config = dict(
    num_hidden_layers=9,
    hidden_size=128,
    n_experts=256,
    experts_per_token=4,
    d_expert=64,
    d_shared_expert=0,
    hidden_act='swiglu',
    moe_layers=[0, 1, 2, 3, 4, 5, 6, 7, 8],
    router_score='sigmoid',
    normalize_top_k=True,
    routed_scale=2.5,
    balance_loss=0.0033,
    balance_bias=False,
    n_groups=8,
    groups_per_token=3,
    init_std_router=0.0351,
    lr_router=0.0017,
    num_attention_heads=6,
    num_key_value_heads=2,
    head_dim=32,
    vocab_size=8192,
    norm='rmsnorm',
    norm_place='pre',
    norm_eps=1e-05,
    positions='rope',
    rope_theta=10000.0,
    rope_fraction=1.0,
    qk_norm=False,
    attn_scale=0.177,
    tie_word_embeddings=False,
    parallel_block=False,
    init='uniform',
    init_std_qkv=0.0545,
    init_std_o=0.0677,
    init_std_up=0.078,
    init_std_down=0.078,
    optimizer='soap_variant',
    learning_rate=0.00459,
    weight_decay=0.0,
    lr_head=0.00747,
    max_grad_norm=0.5,
    warmup_steps=200,
    schedule='wsd',
    decay_fraction=1.0,
    decay_shape='linear',
    final_lr_fraction=0.0,
    batch_tokens=32768,
    max_seq_len=1024,
    doc_mask=False,
    train_tokens=295100000,
    max_steps=9006,
    dataset='wikipedia_en',
)
Below are experts of layer 2 (counted from 0) of a mixture-of-experts language model. Rows are named router (the router's row for the expert), gate (a neuron's input weights, with its number), up (a neuron's input weights, with its number), down (a neuron's output weights, with its number) and show model dimensions 0-127. Each number is 500 + 50 x the weight over its row's rms, rounded and kept within 0 to 999. Numbers have three digits each.
After each expert's rows: a language model's description of what the expert responds to. This comes from a sample of Wikipedia text that the model never trained on.

# expert 8
router:498496415430449441544564422570475553409542486414503521447500469612528459463493492443531413497454529510492637536446512480452549556395521462480477541509577480452591375529504461508537530525378508417532494480494484501457441445523538454484438451409449558486493529539558477476557569468516431513549526510460460482417527425478541461576548541442443485543487422507550503507466448498593537514503
gate1:542509480430557542460603437473496492484413434452538473478431507443490426465556567552528426541563559522524480495502466510532535489406462559486539462512575435560478416537502511489520447423498509482548492482550480564449488562492441546467410542563495515458491397491542565500518529550452397545563511600480429405496484531522575513461488414526518520572484506612581405428499482451462537452610
up1:488483536560521449523419518597581556573609575483420475575537468544451556505511538524458531500418447424571546490578498480564431531589470486522493536445424504476405491490482398503525518489438517469543550464506497510485467468550574441560506471446495523507463489479565503434409493492496638448467457515411582491454505474526462486405528514535512471432458425505497604546501544545557508507383
down1:548441571490512572500470512447503557470382488519443540496502573509503408531464493449578459487418546514484557430483436486450516475459415484479481511493496455422580554527466489487553530541568525531487506430541506541573521530544500510390497522504434515532606572572526495522525580499489396455509630477474499493544388448624467464558463458507504467459476447534475374598499538492450414508508
Description: Letter x pieces. Word pieces containing x (ox, ux, ex, x in annexed, inexpensive), plus closing brackets and braces, often in LaTeX math or list entries.

# expert 56
router:458498475482395513499436437561457491429502468492467577435434540570533474488473477445511469450428457553514555497432515415530505477429549536520510587566397492465475567479552432466550519619550401538447460467476492606453500418498446641443551507552350468459438460575489470455520546479507494443499452479499596537437443518494492516496516420477449500534483512446497424558461505490505500510505
gate0:552579421498464487519540592508454424446427468457474519444579508532453524467538492431490509512458501530382479498408564475512488538530444529499548457558483547455478526513419477419509486465485399552540543576505536462537570468483576513621532417511511603567495451556534388542521450429555514507537500498519560551584494412456524516423525521520462473474445536437425541514402500452468433438573
up0:431483577534494574507550484501476539536475503498416549531549549479477605549494553495488520516484544562532474548543445460676520516425568366541535504492467515422545560508637449548460457593500561497512563472466503537508442524501488477405551486435456501463497584495422571513451498466503488513481573522504513547567590590509510543458524533527525562471580389481569434534514568532520511484488
down0:475482415456469456432500448512508509398520567501562447555460531502555532479475508444521442433563523554624444484487486527382474511545568470580467582435501500494529551510514469465543415418456459592519452624510499473470513547507415552408509595470504511486430485503519542601505383474537498514440471535462519502484432575496458483509496443499401553444602519506497516566482434566463554477469
Description: At and as syllables. Syllables at and as inside or starting words and names, often after n, e or P, as in easier, Pasarell, marshes, Barat.

# expert 16
router:474460464414473544486499449524468551401573510479477501450489545558558473537513434474574509420463402509515558584401473439542536456485465462420422481468512519420502501415555555462403533485439506434477515470542495577493472443519543566430477461448446498469423483573572412409483552521533429487544468468432511478464417463454501516571571443573494446493524507514594446530529485404550585471463
gate2:445483529447511527477507466521474511471554542462512550549596619502478470452504539451456491515514577467547470531638518511473569570637539515522485453512464529450490507444484489480545630521495454455518513537454533485550476496531588476500556610462494525484462428514457512467436494393399513472627543461468468534511412468466611512533414518547499487492455437529529467528521503566530566476364
up2:431399489597622452457429423488446488607499482509402429444494462458580461496434453453421473473536534492387428482528509495461546428469530463565511498480464530537460490414485555490515518540464471543490551540512492477463556462468531490447515458432500506517455542522604479521422517499612443457487501511472455578514468457423573584433439503466498481449548505419470443556442427439434492451553
down2:465490562534450508484526446495571407472522536535462465488450482520409512596540477381530463522531549411591444574463554506513568620538437461455477476499515471522538559443559507399536459488526456571515512486453477533449531517566503488478408466602454500481507499543504433446560467479530483483585545592493432531587494572542586566588584515498451515493455435467463453492463567379479481507498
Description: Plural verbs, ord pieces. Plural auxiliaries like were, have, are, had been and phrases like due to, plus the word piece ord in orders, ordeal, ordre.

# expert 30
router:513423491509457438513455458513494519373500517445533410496499601540490543585410517500528480519495503532526448656461495457570587508534486418490490457504525500471533613448511443481549544518501442549408510406624547578480479469558449568491411571476508452470454531589502425421553605491478435532539512461486477423513450496499558450518544562527472459484447456555522473518476474483508561539505
gate0:503548407535452467483457447486486496418417456536468435439516523491525435528517571505464552530498402578454417626484472491462548487495468492531460420608590487516572470528535472479466509551494595533498407473526549479531556469471549519507515532437466446494506548449369499515516534504512503375557519396544426495545574441583481485480558464589466575465532419572572520524468495490466523562500
up0:480525560427493460492542497484536462449530484445512486423478502512535452572581568451524547549475401575410532535432355574573476397483522527514498564541473453531568472525443494457533501503547590448532562420467503509445489501482503572494548573430514472559567498454492520437530547593478558531443470465498387447526508492522449428587492470537523441463536469567497574480494385421584467502522
down0:580542441492505531516501493490415493594455471558539511568586478542498467581559530475483607483470505448521458469525442517490453570453475434528547492516467548499429465448563594483569451508544480461474490417514393478542478505563598447458379473453374502547475450409478506461634590543529538516482507522548457470588468484451494487485509459569502511588465538520511513400483566519497406500515
Description: Abstract topic nouns. Nouns and adjective stems about society, art and people, such as human, public, social, political, critic(ism), often before -ical or -ist.

# expert 28
router:493473443434542431433591439492508479471455480478438517542551547547590550532482500508555535542454478498439495490442502424505578514479477464465518445555441470451446447500543547464485590503379461448464579462499526486535503420455534544492438506491432488541486442477522432433527606451488516404425543454464565505470510456472556384436499395516466484518438406489539442589570521461576592568449
gate2:484456594439483516403514512535623408475540494438442473544512492448496469509428491481524499650528582497367475449477431454479477441379486550461509521488456532483485495545451566485439469501489528556523471523479542471527586441613531469418458490476532485586414427502538534547514487510496521486530549490429483579513406528546522420535556469499471444563550392566518472496498498512520473547579
up2:480445502515591608472505399566613472528445493489443517518551534511523504537527628457546496538590529499608414467471520472418561393428473477537526441427516495503575547481556579489488501582484531538524498536540428553510500495498425541416497560538559497463555452459474457512497500545480439527491452577456519473484440498566552529552599497520551558457562509539491466465425433553430410481444
down2:481480616601510530531516461498416444496593453514501429439498498584490463500510543407648429438509583540492563470510506459478463503484540523546541406541416514490537458556440565484535418518423467526596527496482547557490543531506511515482581498453518560437489468450602526528504421514545536529564599462531499443419440537510461607564462509544478447548472496487530432513508460478601502506545
Description: Mid-word consonant pieces. Mid- or end-of-word pieces like ot, ort, ust, ident, ft, ision, as in pil-ot, esc-ort, Aug-ust, Eurov-ision.

# expert 57
router:514415460486479473610520476525509518440463517531529431472542514469540484535527470473690455458452393555580444549382561492446514461493470528531513542432494564520444531509529468472471542603468535478416515515500470501526501444570508510457490538537485558498455541529548450518496487566393438498577566535438487490492453463418477425489521534473554377595548516466520439566527490408520540417517
gate2:455506470494499551553503486430437467569493486562601496519442454486626529474484552458538477415512437426468453486497589417532473510538505545510492517323535630503474511438423478525538484429527517516462471455392559495482487431524540568434507525514489525489529533550476466548536483546441458524480487405536526499564417472539523489467559400527585517546551456440376483526516509494487486496396
up2:441526459542487483468448569513517540408531558505529529542494541669605498592456463499471451515580579521510493502472527551524565480464531479574503516551461428473484565603401537394505530492543448453494507606493483499485533558530491504466552444439449451525460513459520515453595511449522445551643486520565450537512443444489477541485534475488461486401536485513522535482376498534559573467549
down2:512484468447552538550542475474575486397507479511644455506496548484549502505491538438555479426500505595555587508433543554523381491480439462494550469413484466449526579497441516505522541480492633402451542448426530615462439471508517515500550516454455518529445484506462453505597538494439422466415504462561430503522491478440417442495488450507507494515496526377454473560566511495450474502582
Description: Pieces after initial M. Word continuations after a capital M or G, as in M-all, M-assachusetts, M-ajor, M-innesota, G-old, often in names and tables.

# expert 51
router:468492449440475508500490450524460542429554483483434494460512522531549505528539434489566458413477407521521561602394480403578523455485442455417473451503480539422477512444577543449420539473444476435481501465522481572514482459510525565422493489450419495489393459551578411421470538512476473478541422467462520486494429445445489518562542409567503432496549541486576467516574468382553580509466
gate1:579450425465410445615513469587538437521475477514506465561469474481449530462541544520449479395490531511439488568480551432456499537603480540444408499567459433483529578461476501532447476462634545510412509502594531501515459562518509472487553517460510513569464536498607467385542495505541517550518512421519581466494531435514434497518471483560531494610534587475455476527557542450550432477561
up1:374497417513496528456515467570463453514513435536527535547575526549428542513433488529547530457462480524511431518387468466508568519538494532489621525490475469516428534508403518448461463536520472458538530513496449562501522522574524377417568468601524462548461583529539476579551621493569569429504492531519515515486521525600560514489538574394474507462559478536525453463517528568519463403558
down1:487459454479534424579516441520549351401494516520529450421525507479592486530462451487521434575548424363501417499556490481530498496467428476477498579412573518494553585491524385554523531475471554505494541555529522543471516519405433556458502524578646496520481473420516556518440559486564553514454549458414480501530557480457502498468549507501542467473548457526562431442502514463522477477457
Description: Later and ater pieces. The word later and the ater ending of theater and wastewater, plus subsequently and University of, in biography and place text.

# expert 2
router:563448512507397467552510523496462519477486464488446518408502609531529474561541504483567483532379456487543514612394505486550617596464492503468453389430508512458485490465544579450437453496458509554390519513518474620571482461518471533480522546494479430420465512500541455503456491478461427499452455605458515556513440440489544494589499481527530526545493515480514478511438538491576599401479
gate1:495565442550509419552445448410504485455395549470476452471467419591543464550482509499526500445528506427516469455480534514526546504547470457583546494431564538574527527531450428522517545464517533472375473481422514535524519512454605464494590456398487514525564532494530472457467549462536481510521563405470450542445477471479542385536541435484427497428592576531521473517450555520510447575628
up1:554496397535493507507559389445429516514511548572343526464482446520493505535477500617508446528488520426504486517533481465503567586498499565489532497372494516542545487531441464470527543491507582452473609550455489464531513470476476504486558528388505512499516564497423478442576541481481530464536520420528422479492457438501578372520503496497489506409480548609484486553618509515421496508559
down1:461466505500452449505466567471464472507409556539451552451453572503436524453493502549455504493440464562533558483441512569544560531579510589486499457388539516528504523469451455645471540431492500444543489595536497487433495496544567397483390541557427545435393431451571503466502543566547498500519518521543544486478565502431412539638488455510514520521500484423473526552404530528521461541515
Description: Agent-noun word stems. Word stems of person and role nouns before -er/-ing endings, such as sing(er), produc(er), writ(er), plus words like old, young.

# expert 4
router:476459464418466540487507438522464552407575513478478500449484552564564476527514435482576502419459402514505566589403471422542535454484468463421420478470510520416503507422557557470399540494438510441476519465539497570497468441523536549436482458448447498472417477573567407415484552523531426489543471471431506481467413469457497516568564448572485442494530504511589448525525484397551582470460
gate0:564491470438531469423481529534568443478565450527532523541539517464460529467524441452564433397553523471500530498544542483499485542459428464564509534533519526544528519403432502426443443472435400474545519519560484477543417507503502537456450477606590403464438567547503400391483505429479608545581457507449519554457427524500557421461464579533510454544541495534491482570561549555456524550426
up0:516500448479472495495557528512476493581530483581458548589552507486542428493465520435511522551561506603494415511545478461504508527472430440515550481576490515515475545564442559439510405482503423459392531554478493573508488409440518582547417382593472492393562506495529535557540523517506515488514412500550497424489526587462537487561482566405465496527430391529531512508545440494425515525392
down0:551524427586431448555619564508550492526476509403535446550540463448480526566510482469438471469400529420516470541464591499488471408500519503545485530431512526471564477461507506469500523498451464510543531551482469535439535464538430540435443505455531471543506595540452587449473476475531530589536549524452518424547438476458569520516465579574442545384434505570360540477506409455475463522565
Description: Mixed mid-sentence tokens. Assorted tokens such as are, help, others, BC, century, and word endings like ss in Thessaloniki or ues in values.

# expert 60
router:529445469532489608499571440516525471408432528462488507530503597491538505537466531497565471466531435530523479586460523452522527544438501484445474446442545537413452576441508513486477502505460502418491476411499461508483423541469486564467473443462491488459460543612583351364585622492581422437504501558474500473492537536457535460593512546560551493474491468481513463595460510545469527501429
gate2:548421467491473532521420467523442529515449384468525520495532606425464546450488455515504414498506547474554562534403490521512452554470481576486406421509449580581559502492511503535476456493573626574529468559483472356466498490525618557461488516598492494461488455467551486441460490472542522436597552557544584416514531535451519600530558480491477472442471478479443494480514522519450539476536
up2:458496480508585441596403565462558498570436478556536502489493507583511406512399500462565512428514485564429536499481514437486442594489474412544500439664494467461458591526512460525521421430554435518460433524505622454412479459512491547490443525558542507408568434480492487498546535521485529479526484520563581552560504566584458573480498427492507483519448557486548499499503545528502486468472
down2:477562446461467446396591490516538507545482560496497474544429448516586492482520574552452435539583583428515510577462549519489526466669388594563477463456446507455548500471561504605464519459482455429497534467483508515464500538579493515480552556537536589574501487566453416527566482508537468477603485443509516481523482540515512572463513477527533500453443455566444456459573388500511533465492
Description: Infobox and table labels. Labels in infoboxes, award and election tables and heading equals signs, such as "- Genus:", Bronze, Best, "Candidate | Votes |".

# expert 62
router:467536488431406518486517352511487557439550549461475524470512564558570470582554432505511492527416439466485530547466489456536527466462480463447448465499565517404540578429560591485413518478481499478482506459561491578476472470464451564459423497397471554458455469556606423487556492560540347440510431524450501506475408443499454517576537465523473460481450515541536503538519518414536515461490
gate2:478509529532415554511475448437399515463555492442539583576435448434457485505557409496497506534487516507440583449477377447477525472469541513446567414572547601483483452375421464572485504570481574577517558473553464506524557449469497534480518538485599470550520437469521463488514489498433401416477454593484478500501509439456446494545549499529489535437532416544478556539398492567513517495472
up2:571477511527514609519475600393555533570536495503532667536456550515527493492473587524431541533505499530459465494423491486481494556480560505545451587422491440484383444450510536464510506493515494544524453496428446493495479493566524435437552514542431503544487404543460418546528496389509467555520469493426541476483447545575482520493461617413606515534558527543505479457596548521530492478488
down2:462538489522543466474525432472508487474512514436501453468430473455440588443424512459539538457521510576478518494553499474489501498564477593519516569525454461528496478404500484458481515531484485457477516429533620494401534456455566449522510634512606548432478514516447434564501553564584359461516557504476550456478539513488464411500547420412559420521499453447452465448487605510472402540433
Description: Infobox field labels. Infobox and list field labels and connectors, such as "- Website: www.", "- Born:", "known as", currency signs like $ and £.